Experts of a small language model: 3528 steps.
Below are experts of layer 15 (counted from 0) of a mixture-of-experts language model. Rows are named router (the router's row for the expert), gate (a neuron's input weights, with its number), up (a neuron's input weights, with its number) and show model dimensions 0-95. Each number is 500 + 50 x the weight over its row's rms, rounded and kept within 0 to 999. Numbers have three digits each.
Before each expert's rows: a language model's description of what the expert responds to; "comes after" lists some tokens at least twice as common just before its tokens as in all text. This comes from a sample of Wikipedia text that the model never trained on. Tokens count by the router's weight.

# expert 4
Pipes and equals signs in table headers and section headings, especially after words like Score, Votes, Result, Pld.
comes after: "=", "  ", "\n\n", " =", "–", " Score"
router:588452496436483465446581567515432553492531502518488475478528436477494446525611579425556518554474523499539509458505528528502489506548512576526679504554478507483516506530468535510499445393580484410416465543499439518465486473496457531439468526581569453439463597477568466422507466527455574542
gate1:471430547511526495518462485465442433517518401588495409545487536460567487453444432543499518477492486488471608470540508586437427573514537498567550519530534491589517544558507499498587508445539405467608519462528532527466524462489520449571623557498418481507459446596542480457517457519493508623
up1:498509526519541464442570400504507507544497489479481471510394452519519475419485515524510579447452502478499560454614427566537525478657520590525568545449508479533522536515436508479485420500459474410566399468508543561451598489519495519474528593431520532418516562512519551587521466493485509460
gate2:397435586583415544520556574487459516481513497498417534434495421451474456558543604487504522493535601490465534513446551529471554462555420525472503472563465480472575467586502488502471507492481458523510468543542472524423338535420469427513467475500508518463472510522460447458521504529562561474
up2:533523505449510501524582513475458587589460481447422487594547384615521419447515603474504555471529510523507598518418546609557418397502524626548561504489493583387532461423518437492459454467439551510444555521509474535476561552559512498560420429530500522544467488528454477492487482493459516437
gate3:487506508429444351501483570462494520495579506472573440511459557536489498441450416549488469519447529451441621516503544568488436468528495434475597563513538563534418558547433480506539478447464515574552458567457488572583556449525535484583501564488429525402560562467547437472505554560464514422
up3:462478471454482465433579526519521539618585598556521624484536494515487432584464469460479458531516479543447530429479389373499448490524553503537495474464513496523474471467445504514381524474521588490519457503402434456536434608451516451500595556468522483439471510482538521417601531424506437467
gate4:509479513512556433450517431517431587488564468488515442466456497545453425518524460467515391476530521480485553576436483468432440455552547470487592447476541508492438478429513509509539477565533507575463514536525496515469475698453488528346469510504518478460475570631441529562531514504440449468
up4:555530472476558523478537538537552558404464544547542585568477442400403502537505487490499522494580441467522406516462506403456540491512494493499484549445472459468512467498445442498560513487532543513516552459539500421552521507500488534490401585537476510503461508400469512443536502526484532474
gate5:489531498530544484385547522491504496413517440579345530445494476433601490420463507496529486504483510461370553534443428531514540491491462381458475532492509450508479543523474478469481540476473549544485454485572507541473464446562485464553480526365515463498489461558478495457517438577472525516
up5:569383424428532527473525494500437505456512554543477493533558430496572500498525523566498523479451501473433457492404441469543495478425508548494516517497489477473549459436499493648473519499483565475482481595460438511443538448462460526614441523440518572500519530473529436464469507563473457436
gate6:531461563508474483491529463503432480543455406447530537563558467483434515464559523505500460482411487472486455514447441463534476455467524551545544469548549462563619491521477474626512522484510476556434494540489425590548524450502560530443555517499627503434476541412503465461479506455560510311
up6:515493475497547469522472482437544535489460391481421445490521525375488473490404473433481570527477452431407425564476556514556425429572524511573456473414508529488577577584505475505452497531552484474530505482529506492486467568512452464494559510443504627547462479525580439456470486602588556466
gate7:479507477480485508506508552349520485516491512541497445568481539566474520473472458386569496496429511514454519520542579537470489498541478587485469510570559515515562473466520509496476556514461517541568428565507438537477430493425557561552528438341538444534484504394490532506596556439461498514
up7:512529465517523483539497501479483499451579514496548553569593530465585417568504443548420463471531567463545452397431500542504481570541505511431531533521454499511491522476468432464462520536434415501544435498570491490483538519445496519474390429416514506574550493499459460515546432424377422562
gate8:543502530443494551505513493460520586517473493569516450432481445500477488535530461533483444566411575604496513462521529475504469499447479440608495500418469463529548483567388558549517534507431623510547543464531555452499519467508475556437524457486493405383492526399521401455478571491476433527
up8:476472537596485446493452493509531566431511586460532476499557523493372516411438556517496491422406492502560499424548510456515450476552473493560431582492525468564520549500546427488571453492556619500531520570508496489405507476494491512560552452493565542531548581520555560493413551554444476345
gate9:558465410519555537460561501500569480518527462506476562436496414448527478471408582469642425559513485533528494501490515610539551507499539489452470513537552548472451589516524486385552449526528579497496440515455607454442499429520478489513520613504546532463484433461610460489553426484506490417
up9:498457494457507516586473457427437538394487478554534575475417487426543463522476454496503461519497472416534487538549480504500493489557539501488458470510449500488509488461463501537506417537467533489507506554502574443533466582524496517501405493470596436592492438490502538502436540428481506558
gate10:489454499575557492413408587594452560491556495509477484531497463459567516449462482513498526467515525494472371494458538455522431555506525416479470449498448531497438399515528481501491457534616475478505494514561465515475531575589443537462510512485451587530506485551494606455591437529531454400
up10:551501514540569492502610523451517449535504439538510488497487557547553561496535513527464541453540437502590551513529545498508482481520465609454543456434446384578567447507432491468540558469595569539435524461550492460437441481528449472483475580466512505549490513593496511473538533533595580453

# expert 20
First pieces of words split by the tokenizer, like res, exp, Tob, Pol, which begin words such as respiratory and policy.
comes after: " the", " and", " of", " to", " by", " a"
router:461533542530529457523576523443375427457437499496541487543465544479502457567507536393559445402493532527528420539538482581449466478455538522439442508497462531406509527528455513533476441437448501477524584542464461422452509541536554505566462548483433472513575552552473461477517486498560419465
gate0:542439569524505532554484476528515488505481510494529510553506494484434541460500609356468568495471555376518593495493516585575437448480482587527460549450493465406505495563396490575434530523439513512468483503533588518586641423480466547442614490521458483506549445520499449477507518543489400455
up0:534466532588439476410510487528592411480576529568446494448522407627605527479523593543662530511439490542571404401497474490466521518624497495558476536477524491538418442415501524405465531522504521468490542465492519419464465540489543538432483501441504535561496499561510458441442473517437486478
gate1:542502468413499396494501510456546486452435551436382472444493463473405427500526517473615417535532487454501417459470457535474534571541475486513521511575380456500570524574523558570433493478391527567462525464424421524475503508460490531547472485583555566498482449501515408404469559411492421580
up1:501411570461491559544454434538458484432491500417558387533509470474499524451476475508505396544566448542547506445465453440440491567543514482505441457454402494442547551477606454554549515470533478506433467595438485454464488480504510493448474474433516548540542527551604490468579465460532576535
gate2:439515463461461495534575561536535541501450444508498518509472403441555448521435541433434488432541527449409522468419478596538449550386472465455530451525510463425534519564480482530473529479489443572419488533466454457524546555490466501580490425494487489510539541603506354488441562487526443497
up2:515442543412542478505469507502467444567426476493417517518595554593432456543449435485422475509476390530473477514456523424525377441579531465475532578493521515481517568526527509504493526533436525491492351465584430566532587549463517488492447494501507630509483512546422477503517529533507454410
gate3:520504530487497463489488519480490454517500522536465402391586467418513538549496454506570447503586396521589499440510485426375566488553536552516460581573512496489444505561547553496496510550477518467504542519449480551502532533478542528469508470497542498490450548548484436516616521508587525468
up3:530535483522448525463578584441446479496508502527519552424464515390483445482611484501498401405493535437499503447538529482477514445487621425619548601571394486615549551589527516490523498399547562552534454531523499452462580601406569540453544542499530562511541543529513543495506449528514509529
gate4:478584438489546519504363537569524577544506534508495464510431487466537441366530518408531544471510513472452584507491508533437448477523516484505485490483475464526377478521411494466550475483458417459569455471459581503597460492499491509480550478585520522414545519441528501462534477465479534574
up4:513559502614492470539488494542408601503485552482531491533361495523461559505533484455533604466424474608396530508495414532558422571502449390581586521537536496496426428525429525531512479548517402485505457627487525496571475454571508516505522565466500608503546537491523421502451474386494480466
gate5:452464491443469466498475424526557486457481546449513526581519479477437492510497461619409437568511566547554433544457471537431496468470544549510440425466501557466498417522556503526559510416584509522583519530487519515481532532479490413490476526426502480483589589522483488500549461547516526453
up5:586493454558542594487468504542546558481517515493556430474493546475498421549513529578582451513474407468441503488475527467510494515552434477442535530483575445497540443516536507493428513477498529486446516524530560613534464529554498525509465440495497458494455506519485482554548489442446482477
gate6:537580553503462454478516567514517497388467605442486392566491466576446519519522489477509530525434484478481541464485495497480620360449442530471513524449541492447497519520389460431462455479532540516464416473548475524501552584468460547455488501556507548484551484482509568491449439389447440564
up6:501480519532564477585490440462496539445434491439451513407534494475433521487524520527484521494541525495500513478461552435327493549424532478422473535551512529489480481565598453551511538371530482477508531464517568616470478604482530548501526543557492459557487383589547444569449561535453452495
gate7:486550539428476556484511506505515497510462484576499453460409555654417517474508496515533511475483409410483532373554491507464471457462458470442455581507510435497427496551516512490527518478402471494516608462492549495651514488467548460451531443481523465436494508423526422455551412567469428424
up7:460561566415497453497436476465436485535495479506517479449552454514530537394501436595420473552478440464522517450583538487542471496593517416486469489489538406430497473512575572463471491495509486580441472507494452575544523469438567431536477515508482546504482503510535445455531390490603464535
gate8:460590563500517458516532565428499393433524417498487545457508548429491422445450434475513545548488526513468497516495530467430540587494548522440548498557521397497478493384538580517645530474419536536563555446481548474487541427545456505459518451376410557425519518578595473491525494503497521533
up8:390479485505464479525518498481520498539483408466448502530564508521495580479495465514459428459498553600540367529497423500489422489530482449476498514549461443416457555525553477504454494496443500601531419473528487449504480493495560544552530517476475426595480549483482489452471547545497489471
gate9:518503444524545456434508467522433523500553489496483524532512478394468453471499520542588433464495458527490445474446513532465483498552564444468493544553547522480497524441408523423535547478539431514501504488472548494516579575401539573563438494573479413450468431473505520528526475597522419590
up9:516582556507438480495483452542473492485540498528584500519606564510548542432500477537575504543428519508483559386539495436628516485525579576500514459394510598533498443465552487641532499532481519430430499533419554446594503496486444490446582461531503528540497548519512614524556564450572571442

# expert 12
Numbers and ranks in results tables, like 1st place and gold medalist, plus East Asian name pieces such as Yi, Shin.
comes after: " |", "|", ".", " 1", ";", " 0"
router:554610468496458424554548568475496534541477509510540508576568494430463533506538498456467419446566471561491513532430549480509460515519532455494488429549549523479469532427494552502502527462480514591420496497474558552418464452566490521571515543491553551450470559401428402486460523494636466423
gate1:475621503497428459592475464462489498550419447450417599563527451431531458465557547594585477513565424459425548611611511573519433621469499409496457597408516539518450427542481487586466468406531507500452478547524481481502549507532521383554461548502463456460438417506499509566629558478467459406
up1:402566385543563433495519506598569485493538453418432506544499489492555460479440553549518474565571385424544494441469507504493502486577466432501509506505508533495551576453486529483464506508384533507434540485483510522367537500399413464532618600475571438460518466455436461467502446507485555528
gate2:532504448509584489470519628525548490509450418474502376498376519452422475495520481489503469435504551577519528570495500471468569551471549430455457494486479489557518494422574534510447507520513518477526550489558455460544524467572340577554366572537599438625507568471458584450398497486569456522
up2:432500418490493386433522477482545474519517518437504448500573499465454513528490550530492553399537508531444567502428521545464549567578542424500506524559488517572523482501522425479559401583513509542539598518544495486462516470531486515511541460441389493531400562600461565497429489416470487493
gate3:508472471482495527504488560502588524523493563503594519501603527622507470572522514476479504504449517409529544545553529487441542520474542477419458529551549421532502460483503528506489442416417490445529525454467469556521502462476493503585460508492487462483597541470518545479481546529513489456
up3:486567504492525477479471492554593513498480488512482457493457455462436476514425558510563511444463517512540482535487539536517508536564478483497500497553530555480494421560536484485578409561507440451582514454499497431462482535489473527488482514595537427360416505499490486438566491536431557489
gate4:501390471512482475551540523417472507430389464478562495475572405524505543548559508649529533510495470453548530448433620550467489542582509558450551485455478542572477456532498505532539392477470425468564507534475575577551505451460503514391480561576511474522519479481545574463512505443515406543
up4:576525477466535459559483525501526527547437568580497549579483495468594509482495525544516452527513482451401523481591427456520464615474553512428488506484501393520505430538538525444474490473532440476507553527602494478454502509503451425465551575489546543534499569398530514439403470470497529491
gate5:529524490488557438424545443525510528461458471452371455523492605500528506446522596557487454519517541544481434537431474514529486497558529443538618417479499546442492507536432468498521438477402458538508395526454516475524526498529448504472600593491419508426528439527468453528574514531542514513
up5:419479559559518474489570544496455535564508578443512435591430509520457445443493551501492453448473464455442536473432441528525503546548444469531552557529490499465459539567451455444495543380527462545509399515472475618472607583539426363521434523412487514438484479486441440489457483433470421503
gate6:562496400440487520519488537637569441537484524496535454628543481488474418417536509535520483475480427511513520489503524526414444455487477493474487533467440468601459557518471560477571500480605359450546564420500346549540442484584502507483564512483503530483561408468444454533505462530493578509
up6:516481449363488527545401551456553497562560504476563487541522510544497544472539475441487524535491440499457527520511504530407451449532472529486519588500422571528503523489551519526459453440493453528483549531587478500430490462521617536439498625426545455560439425469479430596470517429495584427
gate7:482439495436529479564474435459326421577576525548491492579440541527452497441481469498437550488514524497472496472518474465512554517434455516496528520511543479516595403485552596530511457490517574514438574516500481500526583506472534503441511438442529400538477484463513599531546492483495478454
up7:509549427513467499459475510474530546554520514574469513441381541479476443533458493462462501474499548500469462576462438409490603603541493415460516436503498533507477452477489501492441546475461487394559525503531407453572520587485566521537450576533489582459481538557503488554488504511508569522
gate8:635382498530586580422449488609522516477482424638544537511569426457503459509512537532502466436446483476500424474444466502501464450569559385458498457469482515493568465574534488471457509479531537496462504505436592486440511485452480464540451445522449507445415567458496491468471560508496520551
up8:491489418447440546589540494508497528486488516492465597583503528474432466533468426532593525504483499447555471463468523486518470400435568446521458529540533513482525572511434455423533337430623427524509467487492448419501490548560527450523462535566472543492483514483502568510575570558519466543
gate9:429404453376592569481506485516513542471521501559557439373507493410427534518431460515539500621487643472513484498495559542546502475480488462552551504489480509516442490515462499539524593433569546487456481454480563587515461624523452433500411455519531464512518497470497529473567596417559488458
up9:412561465440527529463471499547466513419495519504457567550537560577491533525638485464588499485510641430473522494491493538500564517444532480533499579561528556538481612477450509530547451499381514500524464486536476501443407550589511453487496496508422543517556526566491420452491511445588552570
gate10:507543542594461434539502553498542531576443418424595487508503333478410561387442564507516473516493400475468415543417550516539479576614497509478502497515521423500457523640427525556487435500479581499437428480482424568547671590459445586482473514422446446508481509520446447520439487485542469531
up10:593501544451554532500500569448494615466443453505447538461466517464424535513490563488469503407475454517558587571393521447432499489418541478418512462505495436492481497531463487489515514592461490491387485487428571508545551510554499513448467454528435542483453493464470500467518449500389476459